python train.py --num_hidden_layers=17 --hidden_size=192 --n_experts=128 --experts_per_token=6 --d_expert=112 --d_shared_expert=0 --hidden_act="squared_relu" --moe_layers=[1, 3, 5, 7, 9, 11, 13, 15] --router_score="softmax" --normalize_top_k=false --routed_scale=4.62 --balance_loss=0.00768 --balance_bias=false --init_std_router=0.00709 --lr_router=0.000982 --vocab_size=15636 --norm="layernorm" --norm_eps=1e-05 --tie_word_embeddings=false --optimizer="soap_variant" --learning_rate=0.0042 --beta1=0.95 --beta2=0.95 --max_grad_norm=1.0 --batch_tokens=[131072, 262144] --max_seq_len=512 --train_tokens=741900000 --max_steps=3822 --dataset="wikipedia_en"
Below are experts of layer 5 (counted from 0) of a mixture-of-experts language model. Rows are named up (a neuron's input weights, with its number), down (a neuron's output weights, with its number) and show model dimensions 64-127. Each number is 50 + 12 x the weight over its row's rms, rounded and kept within 0 to 99.
Before each expert's rows: a language model's description of what the expert responds to; "comes before" lists some tokens at least twice as common just after its tokens as in all text. This comes from a sample of Wikipedia text that the model never trained on. Tokens count by the router's weight.

# expert 43
Description: Nouns and verbs about places, buildings and people's basics, such as school, built, born, located, Hall, ft.
comes before: " in", " of", " by", ":", " on", " at"
up0:51 50 49 37 33 73 58 39 54 22 55 54 45 57 53 42 76 42 66 64 54 51 48 41 53 53 55 45 48 56 80 56 54 36 44 66 51 56 41 50 51 49 71 50 52 56 48 37 67 38 43 52 59 51 69 59 53 58 36 41 48 53 52 31
down0:29 46 51 52 49 60 62 51 45 53 57 48 70 34 58 50 50 50 64 61 47 74 48 59 50 94 49 55 53 49 40 43 68 71 62 59 55 37 65 38 52 50 44 59 29 51 63 33 27 48 52 50 50 44 49 43 36 44 50 60 13 50 73 38
up1:46 55 54 58 50 51 46 47 49 47 50 29 52 59 52 48 48 55 65 43 50 54 50 50 49 66 50 51 58 57 50 38 99 57 32 57 63 50 49 61 46 49 47 48 51 44 54 82 43 46 43 50 49 51 18 53 61 35 58 49 58 75 39 65
down1:48 52 50 52 37 51 43 49 40 38 39 52 60 59 48 46 55 50 65 73 70 51 47 86 52 33 49 39 57 51 25 54 57 46 26 32 38 61 45 66 20 50 70 53 23 34 41 70 44 43 48 55 56 63 59 50 57 69 54 34 45 49 49 73
up2:35 54 38 48 48 67 44 50 44 59 49 51 47 78 54 54 52 66 59 60 67 50 53 44 50 54 81 77 33 44 50 57 48 36 48 56 49 46 45 34 64 71 40 64 81 44 58 23 50 50 61 50 49 37 53 50 41 52 50 36 51 44 46 49
down2:75 56 50 47 42 43 57 56 38 51 23 40 40 51 52 50 51 68 50 65 75 57 52 53 56 39 51 70 45 47 55 47 44 63 61 56 60 68 50 50 49 48 53 47 43 48 34 54 47 56 55 26 50 72 47 47 48 67 67 71 60 44 47 52
up3:62 54 64 53 64 45 53 54 79 50 46 40 29 54 31 46 31 47 49 26 46 40 45 51 39 57 50 31 50 55 43 40 43 46 41 62 29 36 37 42 76 90 49 26 57 38 97 44 50 54 56 52 39 51 47 45 46 56 65 48 64 41 63 57
down3:67 50 47 43 55 53 72 54 51 51 46 60 47 78 54 72 30 65 51 49 79 59 36 58 54 58 81 37 42 55 52 78 52 50 48 48 50 57 35 72 68 45 39 38 53 51 44 50 46 44 51 46 50 62 50 70 39 60 54 48 37 20 56 60
up4:30 59 48 45 28 61 51 61 41 50 36 54 64 42 35 68 61 55 42 49 40 36 51 24 29 54 50 47 52 62 44 70 60 49 49 44 47 49 64 55 32 43 51 19 50 68 56 50 50 60 54 50 51 44 35 68 73 55 49 40 54 44 51 67
down4:50 63 50 61 48 44 51 41 45 31 58 71 35 39 37 48 41 49 70 56 51 46 56 52 49 00 52 49 65 53 49 49 43 34 43 50 31 36 51 67 43 44 46 81 47 56 49 44 46 47 42 46 67 57 49 54 43 38 50 28 38 60 37 51
up5:30 58 59 46 54 51 14 55 49 51 57 28 52 47 17 59 46 51 46 46 59 49 32 50 42 44 49 56 49 52 63 65 49 42 57 50 56 21 31 48 49 51 58 51 52 30 44 67 55 37 54 48 48 29 46 50 42 53 64 67 49 76 45 42
down5:50 54 56 37 42 47 52 67 56 44 36 38 52 50 49 50 48 47 35 40 51 42 57 34 45 57 40 53 60 49 53 68 11 49 50 47 48 34 59 55 04 49 57 53 52 54 48 48 47 50 41 51 71 48 49 52 45 58 49 51 48 53 68 41
up6:42 72 48 49 48 54 50 43 43 79 80 39 53 34 37 39 50 47 50 43 45 69 55 53 58 38 50 56 26 50 97 71 54 31 52 44 49 50 49 50 54 52 24 54 45 27 51 50 45 60 21 52 52 61 93 34 48 50 60 43 63 56 52 36
down6:72 42 47 36 55 50 38 66 50 17 33 52 40 49 47 14 44 50 71 56 60 66 48 36 50 46 52 40 27 35 51 34 44 47 31 45 48 55 53 41 49 48 53 43 52 51 30 55 49 51 29 53 58 32 42 49 55 46 52 56 28 62 45 62
up7:67 48 40 60 65 31 52 50 41 23 48 47 55 56 71 52 46 56 45 61 30 71 59 47 52 45 51 51 39 79 67 49 42 41 69 42 46 63 50 40 41 44 45 50 58 45 45 39 67 55 64 42 53 50 81 45 35 53 59 49 44 34 60 49
down7:34 66 38 76 46 42 66 53 41 61 66 54 52 42 45 80 48 53 46 58 59 37 51 33 51 52 49 50 42 33 48 30 51 39 59 74 64 50 57 54 50 44 37 49 71 25 52 50 44 64 78 66 48 54 47 32 47 49 42 54 27 60 52 47
up8:49 55 55 44 39 61 58 44 57 46 51 53 19 23 50 61 28 47 32 53 54 44 45 38 60 51 52 51 54 61 47 52 40 42 87 53 58 04 72 37 27 36 44 56 35 54 58 49 44 61 60 53 47 43 55 43 49 58 39 41 46 45 61 30
down8:69 36 49 53 62 48 61 50 50 49 40 84 34 50 48 53 41 50 54 46 64 51 42 57 35 53 51 50 31 61 38 77 64 32 49 70 50 74 37 27 50 59 48 54 49 65 44 59 42 43 55 64 38 68 62 51 62 66 50 42 54 50 46 55
up9:52 46 50 59 43 50 37 45 56 48 74 54 49 52 42 59 54 48 74 11 60 51 46 25 60 29 56 46 57 52 61 44 43 33 46 50 40 50 50 50 53 50 63 49 58 38 62 50 55 57 58 47 52 68 34 58 50 53 62 44 49 51 74 76
down9:61 41 49 50 50 48 71 46 61 35 43 40 49 44 86 49 47 63 43 55 53 42 38 52 51 49 50 64 39 81 53 66 28 32 49 27 62 39 36 75 50 38 57 44 51 54 40 77 51 50 25 51 58 69 46 52 44 48 85 53 50 54 51 61
up10:60 39 50 49 54 50 64 63 52 70 57 44 52 64 56 50 51 48 30 51 66 50 60 49 44 52 25 48 52 57 38 51 78 50 51 64 49 27 63 36 55 74 31 39 50 57 71 43 55 60 39 52 47 60 45 54 14 61 55 63 63 55 36 49
down10:47 53 43 50 62 46 64 31 42 53 70 67 41 32 58 50 71 58 59 41 64 49 55 70 60 49 38 49 21 30 45 51 28 36 48 59 50 43 50 43 87 70 29 36 68 50 44 12 64 55 59 57 47 51 25 31 46 70 46 35 50 54 45 83
up11:41 50 52 48 46 50 51 49 31 49 53 55 44 46 41 66 53 26 46 70 51 50 56 41 51 56 29 52 31 57 39 36 53 55 79 38 49 81 43 61 49 54 44 50 49 68 52 45 47 43 64 46 46 38 48 40 62 50 62 54 44 63 38 58
down11:56 49 50 53 49 53 57 41 72 46 49 40 23 76 52 50 51 51 50 23 59 64 55 49 59 46 76 53 65 49 46 50 11 38 50 58 54 41 49 48 77 60 52 54 36 33 54 44 49 49 64 62 49 37 62 36 57 49 48 64 52 44 46 59
up12:61 40 47 39 44 50 63 30 68 44 41 63 55 51 39 44 57 48 51 63 60 46 72 50 91 51 43 38 23 71 42 56 34 49 56 37 43 46 56 49 76 57 48 69 50 44 50 51 53 57 54 44 68 46 51 50 38 67 36 47 47 69 92 51
down12:55 77 35 53 65 42 57 47 78 57 50 49 54 75 49 53 53 48 53 52 62 24 52 47 51 85 65 54 32 60 51 48 57 50 60 35 39 55 52 34 54 67 53 41 69 60 74 43 48 49 52 55 54 45 70 66 55 65 74 60 51 52 38 60
up13:57 42 48 78 17 63 34 44 45 45 63 50 40 43 50 32 49 60 39 50 67 41 52 58 53 47 50 49 49 50 45 50 54 69 25 48 61 43 49 54 65 50 48 59 47 58 27 51 54 47 50 54 53 58 42 44 53 26 73 60 62 45 33 63
down13:51 52 47 37 50 51 53 56 48 49 46 41 75 49 44 55 59 33 51 54 50 50 55 67 55 44 51 60 36 52 45 62 55 66 51 49 35 33 46 49 91 43 37 35 49 48 52 50 19 41 52 57 28 28 46 33 60 45 49 69 50 53 53 46
up14:46 44 59 48 50 52 56 52 49 54 55 34 69 50 62 43 54 53 40 43 53 61 47 65 62 24 49 59 54 59 87 57 49 53 54 51 50 55 43 58 36 54 31 21 42 57 38 52 48 35 47 50 53 56 15 55 49 37 39 55 51 48 75 49
down14:45 56 51 53 47 46 36 34 50 45 46 39 51 27 55 37 30 77 49 33 61 48 47 47 60 52 55 45 74 56 60 50 58 54 58 56 56 33 52 49 58 50 46 50 56 50 44 64 50 62 71 42 63 50 50 48 70 56 48 52 49 52 57 38
up15:53 50 40 39 50 69 48 64 47 62 54 81 45 47 68 53 45 50 50 47 57 50 60 57 45 50 47 47 69 52 49 51 66 42 44 34 57 50 50 38 51 52 67 49 34 51 30 49 52 48 51 44 66 65 54 49 50 42 51 61 69 46 49 38
down15:55 53 33 34 58 41 40 38 51 47 47 55 48 54 63 52 57 43 45 61 54 46 42 51 58 55 54 56 79 49 44 51 58 41 52 42 45 65 66 54 52 51 49 60 53 51 44 49 52 38 44 61 39 54 49 70 52 69 56 55 64 46 50 40
up16:52 49 21 51 29 45 53 46 43 58 50 50 55 65 33 65 44 68 55 39 51 50 51 49 48 42 55 48 50 52 55 45 66 47 32 30 42 22 54 47 51 60 55 32 22 81 79 43 60 48 71 83 75 49 36 53 52 49 50 49 50 48 62 47
down16:54 27 51 60 48 57 50 52 46 71 52 43 52 49 53 73 56 39 70 50 52 15 31 78 52 46 36 51 47 50 57 70 50 49 46 30 50 51 51 30 64 43 52 51 61 69 71 44 23 50 50 48 33 74 42 50 52 46 52 51 00 50 56 73

# expert 28
Description: Middle pieces of unusual surnames after an initial, such as N-oll-edo and N-ich-olas, plus table header words like Position, MF, GK, Loss.
comes before: " |", "a", "i", "an", ";", "on"
up0:36 38 74 47 70 51 58 57 49 41 50 37 62 48 50 67 51 60 28 49 68 44 46 42 56 52 44 54 54 58 46 71 50 69 72 39 40 57 47 58 64 50 52 32 48 76 39 12 52 47 36 59 69 51 42 50 49 21 53 49 53 57 48 67
down0:69 56 53 47 54 45 52 41 73 26 54 47 43 50 50 56 47 57 50 80 49 45 50 27 73 48 63 49 56 45 31 48 68 48 51 59 53 34 50 47 70 55 51 51 49 46 47 53 32 61 51 61 48 54 50 48 44 54 49 48 46 37 35 98
up1:22 49 35 49 50 74 29 60 51 38 47 27 53 50 58 47 49 50 42 53 35 43 50 46 50 43 41 66 52 50 43 47 58 51 64 45 58 57 46 59 20 49 54 66 53 53 38 37 46 36 57 50 43 53 55 47 52 49 99 50 44 26 36 55
down1:33 65 42 54 38 80 50 46 68 45 54 36 38 49 50 39 50 48 57 44 38 49 48 56 23 48 46 62 73 51 49 58 42 50 52 32 25 52 26 59 51 68 56 54 64 49 33 47 67 42 49 18 64 50 48 67 51 65 82 51 62 77 33 63
up2:46 60 71 49 61 66 47 49 50 52 52 39 60 43 49 71 31 48 39 71 62 42 41 50 53 32 08 53 50 56 35 41 71 63 51 49 64 45 78 48 55 27 74 48 56 57 41 42 51 43 57 35 58 20 52 54 56 37 47 42 57 51 45 49
down2:60 66 51 38 21 51 73 53 53 51 38 43 35 34 58 44 61 53 68 43 33 57 59 41 50 48 24 42 51 48 72 47 74 45 53 47 28 31 48 30 55 32 38 46 68 20 57 49 68 28 51 26 46 49 49 50 51 51 35 67 40 46 45 50
up3:50 34 68 62 36 57 46 51 48 39 54 59 52 51 59 50 33 62 52 45 42 47 45 65 30 53 50 49 75 54 57 67 18 50 62 61 47 50 33 51 49 66 31 35 75 35 44 49 67 49 51 55 51 43 67 38 50 35 45 79 51 50 29 52
down3:54 59 51 29 51 49 56 49 54 48 35 39 30 26 50 43 49 53 58 57 46 94 55 56 46 56 52 47 47 20 50 66 52 52 35 54 62 49 52 62 56 56 50 53 45 50 47 19 47 37 68 44 46 47 65 62 47 87 55 42 59 54 46 51
up4:50 77 08 47 33 76 48 67 49 37 50 53 49 39 50 41 48 53 42 36 50 56 51 46 39 62 09 50 27 52 44 49 58 43 49 50 48 71 54 64 52 51 40 52 46 52 49 58 43 48 48 54 60 56 50 21 47 51 54 46 70 49 50 50
down4:33 52 76 50 32 56 29 61 49 57 59 56 46 47 53 49 29 60 32 65 49 28 43 50 30 61 43 51 42 43 17 44 47 45 37 52 25 54 44 46 50 59 55 44 73 42 47 61 54 63 30 59 71 49 42 51 26 45 62 50 52 46 54 48
up5:47 55 37 60 60 55 72 58 50 25 53 41 51 50 62 48 58 49 56 65 38 51 66 17 87 73 25 53 41 49 36 40 37 35 74 36 50 43 46 50 51 58 46 77 48 53 38 40 50 63 63 41 64 67 50 56 55 50 56 50 58 49 39 49
down5:48 68 51 52 52 52 47 44 50 44 50 30 45 60 47 62 54 61 79 69 47 33 64 35 51 45 50 51 37 44 85 47 28 43 28 23 49 55 51 72 58 82 42 62 51 52 32 48 46 58 53 35 66 49 52 56 57 24 52 50 63 51 38 70
up6:46 69 59 53 40 68 50 47 50 51 50 48 99 51 39 49 52 33 39 30 51 40 64 49 46 29 19 57 54 39 50 33 42 50 65 39 50 49 49 39 52 52 51 59 57 71 47 53 70 37 54 48 56 44 55 55 49 65 50 45 49 61 51 68
down6:64 46 42 28 78 47 74 52 64 70 69 52 10 48 49 46 14 72 48 48 23 39 53 52 49 49 22 52 35 51 46 51 54 24 61 55 44 47 65 42 47 55 38 54 49 51 46 42 61 48 62 42 49 50 45 33 32 56 57 53 77 56 57 40
up7:79 59 40 49 68 56 56 37 45 50 33 45 34 59 54 75 50 68 63 48 53 56 55 49 58 50 65 35 54 99 50 50 58 53 50 47 53 11 51 46 68 32 44 52 51 12 42 35 50 54 48 48 41 51 67 56 51 53 47 47 52 24 59 42
down7:69 52 53 55 56 65 56 52 94 59 39 58 80 47 77 67 45 26 65 63 64 42 67 50 54 44 68 49 49 49 48 18 45 53 46 45 32 52 43 45 35 39 57 46 45 51 51 53 33 56 78 50 62 55 51 37 51 66 50 57 41 77 61 53
up8:49 46 48 38 40 65 54 30 51 30 71 71 52 58 51 51 49 26 50 50 50 48 39 45 50 50 43 54 61 64 48 79 50 63 37 41 41 61 50 50 70 73 51 51 67 66 52 52 53 38 44 41 15 58 39 38 55 44 57 57 70 22 27 74
down8:61 62 48 50 53 55 58 50 50 27 60 64 50 51 77 64 60 47 40 66 38 49 45 42 33 49 50 44 51 55 24 36 61 64 55 51 48 45 69 59 54 67 70 56 59 49 68 53 42 49 52 17 45 53 43 40 43 60 42 43 49 62 50 37
up9:75 49 53 50 45 29 34 57 37 90 38 44 49 77 44 51 43 50 40 51 65 35 53 49 31 43 50 43 78 58 49 49 48 38 49 69 37 54 49 50 47 47 32 40 62 48 51 48 54 74 70 50 51 50 57 27 50 27 60 29 47 54 52 50
down9:71 56 50 35 84 48 48 63 50 58 50 56 40 93 45 54 49 50 49 44 60 81 32 22 49 52 47 53 58 47 82 62 55 34 47 54 54 39 40 54 52 50 38 73 22 51 50 75 50 55 74 00 67 60 59 51 42 48 17 47 58 52 43 49
up10:56 48 56 47 50 60 47 50 38 49 35 37 43 59 49 48 50 44 71 52 38 45 50 24 41 58 50 41 46 35 48 39 85 46 59 53 51 54 34 50 62 52 35 48 56 57 64 48 33 46 51 82 71 69 49 39 63 49 45 77 57 53 40 33
down10:57 54 54 57 73 46 20 33 46 50 53 51 44 39 52 49 54 50 49 43 50 42 61 53 31 56 55 45 34 59 44 34 63 51 51 68 78 56 12 72 55 59 38 78 52 39 41 46 44 61 43 40 48 50 34 50 50 35 53 54 40 52 38 33
up11:62 60 71 56 59 60 31 58 50 51 52 38 26 41 54 57 47 49 29 72 50 58 54 81 57 35 48 47 51 33 54 63 65 33 30 44 55 60 42 39 53 34 47 66 65 79 15 71 33 48 45 50 23 54 53 46 48 53 54 56 51 44 47 49
down11:70 17 42 31 48 55 49 48 62 50 30 54 46 53 54 65 51 29 25 45 46 63 51 56 33 66 51 53 83 63 49 60 48 37 43 61 50 46 43 45 46 77 48 51 54 67 53 35 40 67 50 50 35 62 56 36 63 27 53 53 35 54 55 33
up12:33 50 51 52 44 53 40 50 48 39 68 61 53 48 24 45 52 37 68 94 48 44 60 31 57 50 42 34 51 48 49 63 49 50 54 49 28 52 46 48 48 56 65 63 48 53 66 50 41 43 49 55 75 49 44 49 18 54 51 38 21 33 37 46
down12:40 55 51 49 35 41 56 49 34 48 46 55 39 49 40 51 31 74 57 49 66 46 74 57 34 50 39 57 53 52 37 29 42 35 39 57 26 70 36 62 72 47 62 49 50 70 51 50 69 48 50 67 48 50 62 50 59 42 49 50 33 50 48 74
up13:54 50 53 39 52 48 52 50 64 19 53 43 44 46 47 50 65 48 39 56 50 29 67 58 41 55 46 46 49 51 52 27 51 37 51 44 57 63 45 80 49 54 60 42 52 16 40 35 35 50 54 61 53 55 67 47 62 31 58 50 59 55 44 43
down13:51 57 42 47 61 37 46 42 48 45 78 49 43 46 49 57 63 55 49 58 41 47 35 37 47 45 59 47 46 34 53 59 43 48 52 49 48 62 53 43 49 42 36 46 52 16 49 49 18 45 51 48 21 37 49 53 53 67 41 51 51 49 52 49
up14:35 57 53 55 49 47 32 67 57 39 60 48 66 50 32 47 45 47 50 90 41 55 62 48 42 46 57 48 30 56 53 43 49 50 68 48 49 35 39 30 57 51 54 42 57 64 41 42 53 50 55 52 55 48 46 52 57 36 48 49 44 19 49 43
down14:51 41 09 52 42 58 49 48 37 50 49 61 52 55 57 28 53 72 50 65 66 48 18 52 66 25 33 29 51 41 64 51 31 48 55 58 51 44 43 49 48 48 89 40 51 44 53 74 62 39 42 57 66 39 39 27 47 51 51 53 48 54 53 38
up15:52 53 43 41 38 46 45 38 57 49 43 53 46 51 51 82 08 57 50 56 53 34 43 79 46 48 47 40 50 61 56 58 64 51 46 40 50 79 64 50 48 63 50 57 49 49 44 61 60 52 50 54 55 76 39 54 47 53 53 52 46 50 43 42
down15:61 58 44 54 54 50 47 60 32 50 48 82 76 50 49 40 29 47 46 49 62 45 55 50 53 50 33 51 55 54 51 48 44 49 63 49 42 31 50 50 54 46 50 45 54 53 54 66 56 54 54 67 57 49 63 43 50 49 35 46 48 63 56 47
up16:21 52 49 41 50 43 47 50 42 54 67 51 48 49 69 31 61 57 53 65 74 47 67 53 49 65 54 38 34 67 72 50 49 48 40 36 65 31 49 73 65 42 55 64 54 53 63 51 51 54 50 57 60 49 59 46 37 56 52 75 39 81 58 32
down16:49 56 43 33 48 26 32 51 64 50 49 75 71 46 32 29 49 24 47 51 74 54 53 47 68 47 69 40 44 37 38 66 47 47 50 55 54 50 65 58 34 66 33 39 05 38 56 49 51 51 49 61 57 59 83 49 46 41 44 49 35 27 55 48

# expert 48
Description: Word-final suffixes and closing pieces of names or terms, such as -ance, -ual, -age, -ation, plus nouns like election, Road, Service.
comes before: ",", " of", " and", " (", " in", "\""
up0:62 53 36 41 53 60 36 55 53 63 58 34 39 49 84 59 11 50 52 85 66 51 42 44 40 52 45 81 51 44 45 44 72 61 51 50 48 43 48 43 50 53 53 15 61 49 46 50 51 47 65 48 54 48 53 49 46 53 40 47 47 40 45 50
down0:47 32 52 55 55 69 48 48 70 21 59 62 74 50 52 50 40 63 47 52 56 56 51 52 49 39 57 55 54 44 51 48 41 74 51 50 48 21 67 46 53 56 19 52 41 41 56 51 69 85 63 51 45 50 45 58 69 36 55 49 47 48 51 52
up1:33 44 67 43 67 63 53 59 43 53 52 50 34 54 56 51 61 51 51 50 55 19 51 54 45 62 52 44 49 55 51 31 49 37 67 53 42 63 48 53 52 72 50 48 36 62 56 43 34 86 24 22 49 33 58 59 29 60 47 49 53 44 58 54
down1:48 98 51 34 56 57 27 53 50 66 74 59 62 45 45 50 77 41 41 27 51 41 50 50 25 49 25 57 44 58 50 41 39 41 56 64 47 23 56 51 53 28 55 55 41 73 33 70 53 29 62 60 36 37 47 45 56 51 13 42 51 63 52 54
up2:13 52 43 51 77 53 34 57 55 13 53 50 93 52 30 33 44 56 62 55 66 44 52 33 50 56 44 50 36 45 58 49 55 53 66 58 48 52 91 39 55 56 76 49 46 65 52 50 47 50 62 58 57 29 45 52 74 59 42 51 67 49 61 47
down2:63 62 40 38 67 39 33 38 33 53 58 46 39 58 62 54 64 86 62 52 50 47 34 48 41 41 53 50 65 50 60 40 59 59 53 49 51 34 50 23 29 64 39 65 48 34 24 30 52 60 40 34 72 56 46 37 30 45 52 48 54 35 47 57
up3:65 46 49 57 41 69 48 70 49 69 40 47 49 28 52 23 66 77 49 71 51 41 63 49 50 46 53 53 52 51 68 45 57 46 63 50 31 50 59 55 67 49 25 35 50 62 41 74 43 61 52 46 67 55 32 60 57 41 50 34 52 79 36 49
down3:50 78 50 50 46 59 50 56 49 68 14 65 51 49 54 52 49 64 45 57 34 50 63 18 47 57 61 45 49 52 20 30 82 42 52 54 49 45 49 53 58 40 51 46 59 68 44 43 44 39 52 48 52 46 49 54 52 59 34 53 58 54 70 52
up4:36 15 43 45 52 68 22 40 67 48 55 48 31 65 49 49 58 42 61 48 49 45 51 55 47 18 65 64 57 48 53 35 49 53 43 64 52 58 41 58 26 51 48 43 43 51 55 29 47 46 44 80 55 38 68 55 67 51 70 57 49 51 71 47
down4:52 40 53 56 71 48 73 49 33 72 47 49 53 54 75 48 65 53 71 37 51 52 51 64 55 87 52 56 58 50 56 43 74 50 70 44 58 40 50 57 41 53 51 37 57 46 52 45 53 51 52 78 78 36 50 49 50 52 51 48 36 50 13 50
up5:43 57 47 48 95 52 53 45 42 53 30 60 51 38 47 51 41 49 56 80 36 53 27 57 48 67 46 56 32 50 51 30 40 43 80 24 68 55 66 50 49 63 63 76 51 64 43 57 49 41 44 52 22 24 61 42 34 58 42 43 54 45 49 66
down5:57 51 40 51 50 49 71 57 68 54 33 53 50 49 49 27 50 49 36 40 48 27 60 53 41 45 88 58 49 59 69 68 57 62 31 49 50 33 23 28 50 60 47 36 50 49 48 51 34 59 51 52 56 46 62 47 47 52 59 55 45 45 55 50
up6:28 52 52 71 63 45 59 66 45 44 26 52 68 61 24 17 52 50 54 77 38 21 49 43 58 51 41 55 40 50 43 54 69 57 45 33 50 52 54 31 51 51 49 50 50 69 48 49 63 47 52 44 55 66 64 59 37 50 60 50 43 52 61 49
down6:38 62 49 49 49 49 68 59 73 53 47 50 43 53 77 34 44 69 47 53 38 44 39 50 37 61 45 49 69 31 49 46 69 32 52 41 35 76 45 67 40 51 54 72 53 51 48 54 32 35 47 57 33 55 43 54 12 50 51 48 36 58 47 48
up7:56 62 14 26 55 64 32 93 61 47 57 46 42 52 29 35 34 58 55 41 65 33 57 47 49 55 58 57 56 44 51 40 48 58 54 39 41 42 26 48 56 49 51 44 44 54 61 47 49 54 35 81 51 40 43 54 50 50 28 54 52 52 31 49
down7:29 69 33 78 56 52 70 50 44 43 63 71 52 58 32 47 51 51 50 60 52 47 80 48 44 62 59 42 54 51 53 52 60 63 25 55 53 67 39 46 51 57 49 50 51 22 46 62 19 52 50 50 50 58 56 56 38 45 41 49 60 34 68 38
up8:48 46 48 46 80 47 44 47 59 52 67 56 58 56 52 61 56 45 51 48 47 40 63 46 54 30 59 85 54 76 54 62 49 20 53 50 48 54 42 53 53 35 50 40 57 64 58 54 42 53 51 53 60 66 41 60 39 45 52 48 33 46 50 68
down8:72 31 56 44 46 74 55 50 55 63 51 66 49 60 66 52 53 57 70 52 41 39 50 52 41 76 48 48 52 47 63 74 42 48 72 47 59 50 50 63 74 28 51 47 23 52 57 42 58 55 46 50 46 64 50 50 59 32 59 56 47 61 53 33
up9:43 61 52 44 36 65 74 50 45 25 55 45 58 49 61 43 49 47 51 56 89 47 53 35 44 64 36 61 49 50 40 61 63 65 48 56 49 35 55 52 49 41 79 22 59 44 55 40 25 55 49 50 54 64 36 32 45 46 55 60 51 55 29 54
down9:40 83 70 45 67 51 56 41 46 64 63 63 56 54 63 59 52 54 69 50 41 50 42 50 50 52 62 51 47 56 27 29 56 46 67 55 28 21 50 57 62 77 69 27 51 46 34 61 57 44 51 44 47 54 46 35 49 52 53 54 51 37 53 71
up10:54 53 60 37 71 45 27 85 23 57 56 40 45 34 47 55 49 50 50 57 53 42 49 46 65 51 50 38 51 53 27 65 51 47 39 56 45 46 54 30 46 54 50 65 50 40 38 49 58 63 50 49 88 51 47 81 35 62 49 67 60 39 51 67
down10:52 58 56 41 43 44 37 66 51 33 47 36 51 31 50 46 50 53 50 46 18 48 53 72 71 37 75 52 62 46 36 37 47 58 44 20 36 43 50 64 65 49 45 43 75 51 68 48 38 49 26 34 48 44 29 50 35 34 43 69 76 41 60 33
up11:20 31 43 40 49 70 57 55 41 58 42 45 59 45 64 53 51 55 31 56 79 51 56 96 44 37 41 45 54 47 44 44 60 48 54 59 50 05 65 47 40 40 54 49 40 59 28 53 68 38 44 48 45 48 89 68 51 63 50 41 40 55 60 49
down11:41 47 52 54 76 47 48 43 47 54 46 56 50 39 63 52 47 50 48 56 52 48 50 45 34 47 27 13 65 68 46 56 43 35 54 47 41 56 40 50 79 49 53 45 49 81 54 52 52 51 60 49 55 54 52 50 62 49 44 50 63 17 59 50
up12:52 51 40 49 57 53 39 58 29 48 50 21 54 46 70 70 51 50 39 49 83 51 55 48 62 51 62 50 39 85 39 50 53 44 45 71 37 52 53 50 54 54 61 50 32 47 50 53 45 70 39 50 42 59 62 51 46 18 60 61 50 48 54 48
down12:59 49 46 54 53 46 50 87 66 53 60 61 59 55 64 50 47 51 37 53 36 47 47 46 86 40 42 50 61 45 51 50 50 50 03 38 47 34 50 35 56 45 50 54 50 52 54 61 46 50 30 62 52 65 50 44 54 48 40 45 33 50 43 49
up13:70 48 39 36 73 50 51 61 71 42 63 52 77 26 27 49 51 50 43 69 69 49 51 41 65 22 77 37 51 53 40 70 49 50 48 43 47 51 35 24 55 43 51 45 56 44 55 47 48 66 60 53 49 50 42 50 47 70 40 48 57 57 39 58
down13:47 42 89 44 57 48 59 66 49 57 68 44 52 56 51 53 49 52 63 40 71 40 44 24 67 35 43 48 47 55 56 64 62 56 51 52 65 33 64 56 65 58 76 80 49 54 64 52 47 67 61 15 61 25 52 39 44 40 67 55 27 45 47 51
up14:57 56 43 61 50 49 48 49 51 45 70 59 54 52 61 52 25 69 53 63 28 42 49 50 55 41 37 45 49 47 47 49 53 56 51 45 33 49 48 39 28 47 55 82 47 41 48 54 46 41 46 54 48 51 33 53 18 45 85 50 54 51 42 57
down14:54 33 60 25 36 63 57 42 50 49 57 63 45 51 59 54 22 53 59 62 49 54 50 58 65 42 57 49 49 72 63 59 27 48 55 42 43 39 62 50 51 48 54 50 42 56 55 55 66 52 39 47 53 71 66 28 42 62 49 48 41 57 59 80
up15:33 49 42 72 87 38 43 48 49 50 56 50 50 41 55 55 30 49 64 51 54 44 43 47 44 62 28 54 50 58 48 77 00 35 51 46 50 55 50 74 50 40 52 58 60 49 59 51 00 45 40 42 62 30 37 69 39 58 29 51 54 41 40 48
down15:44 35 47 57 77 58 48 61 57 49 60 62 38 52 49 20 49 49 46 74 55 38 56 44 78 50 57 61 37 68 32 59 49 56 44 70 52 38 48 45 46 56 53 47 51 45 53 55 43 52 43 58 47 34 54 50 36 55 57 50 63 56 75 52
up16:39 27 66 56 26 31 43 60 47 51 88 48 23 59 44 37 35 35 62 47 47 33 41 41 59 48 49 61 37 29 46 44 53 51 88 49 47 34 51 46 33 88 51 58 30 49 37 50 52 53 54 57 48 52 50 49 47 49 24 62 56 57 43 47
down16:35 48 48 44 59 53 58 32 44 50 23 51 50 44 51 47 35 47 23 36 35 46 41 52 63 50 41 34 36 63 50 56 47 61 68 49 56 51 45 50 54 52 49 27 46 52 34 20 34 66 55 63 53 60 52 50 25 42 37 32 58 54 50 39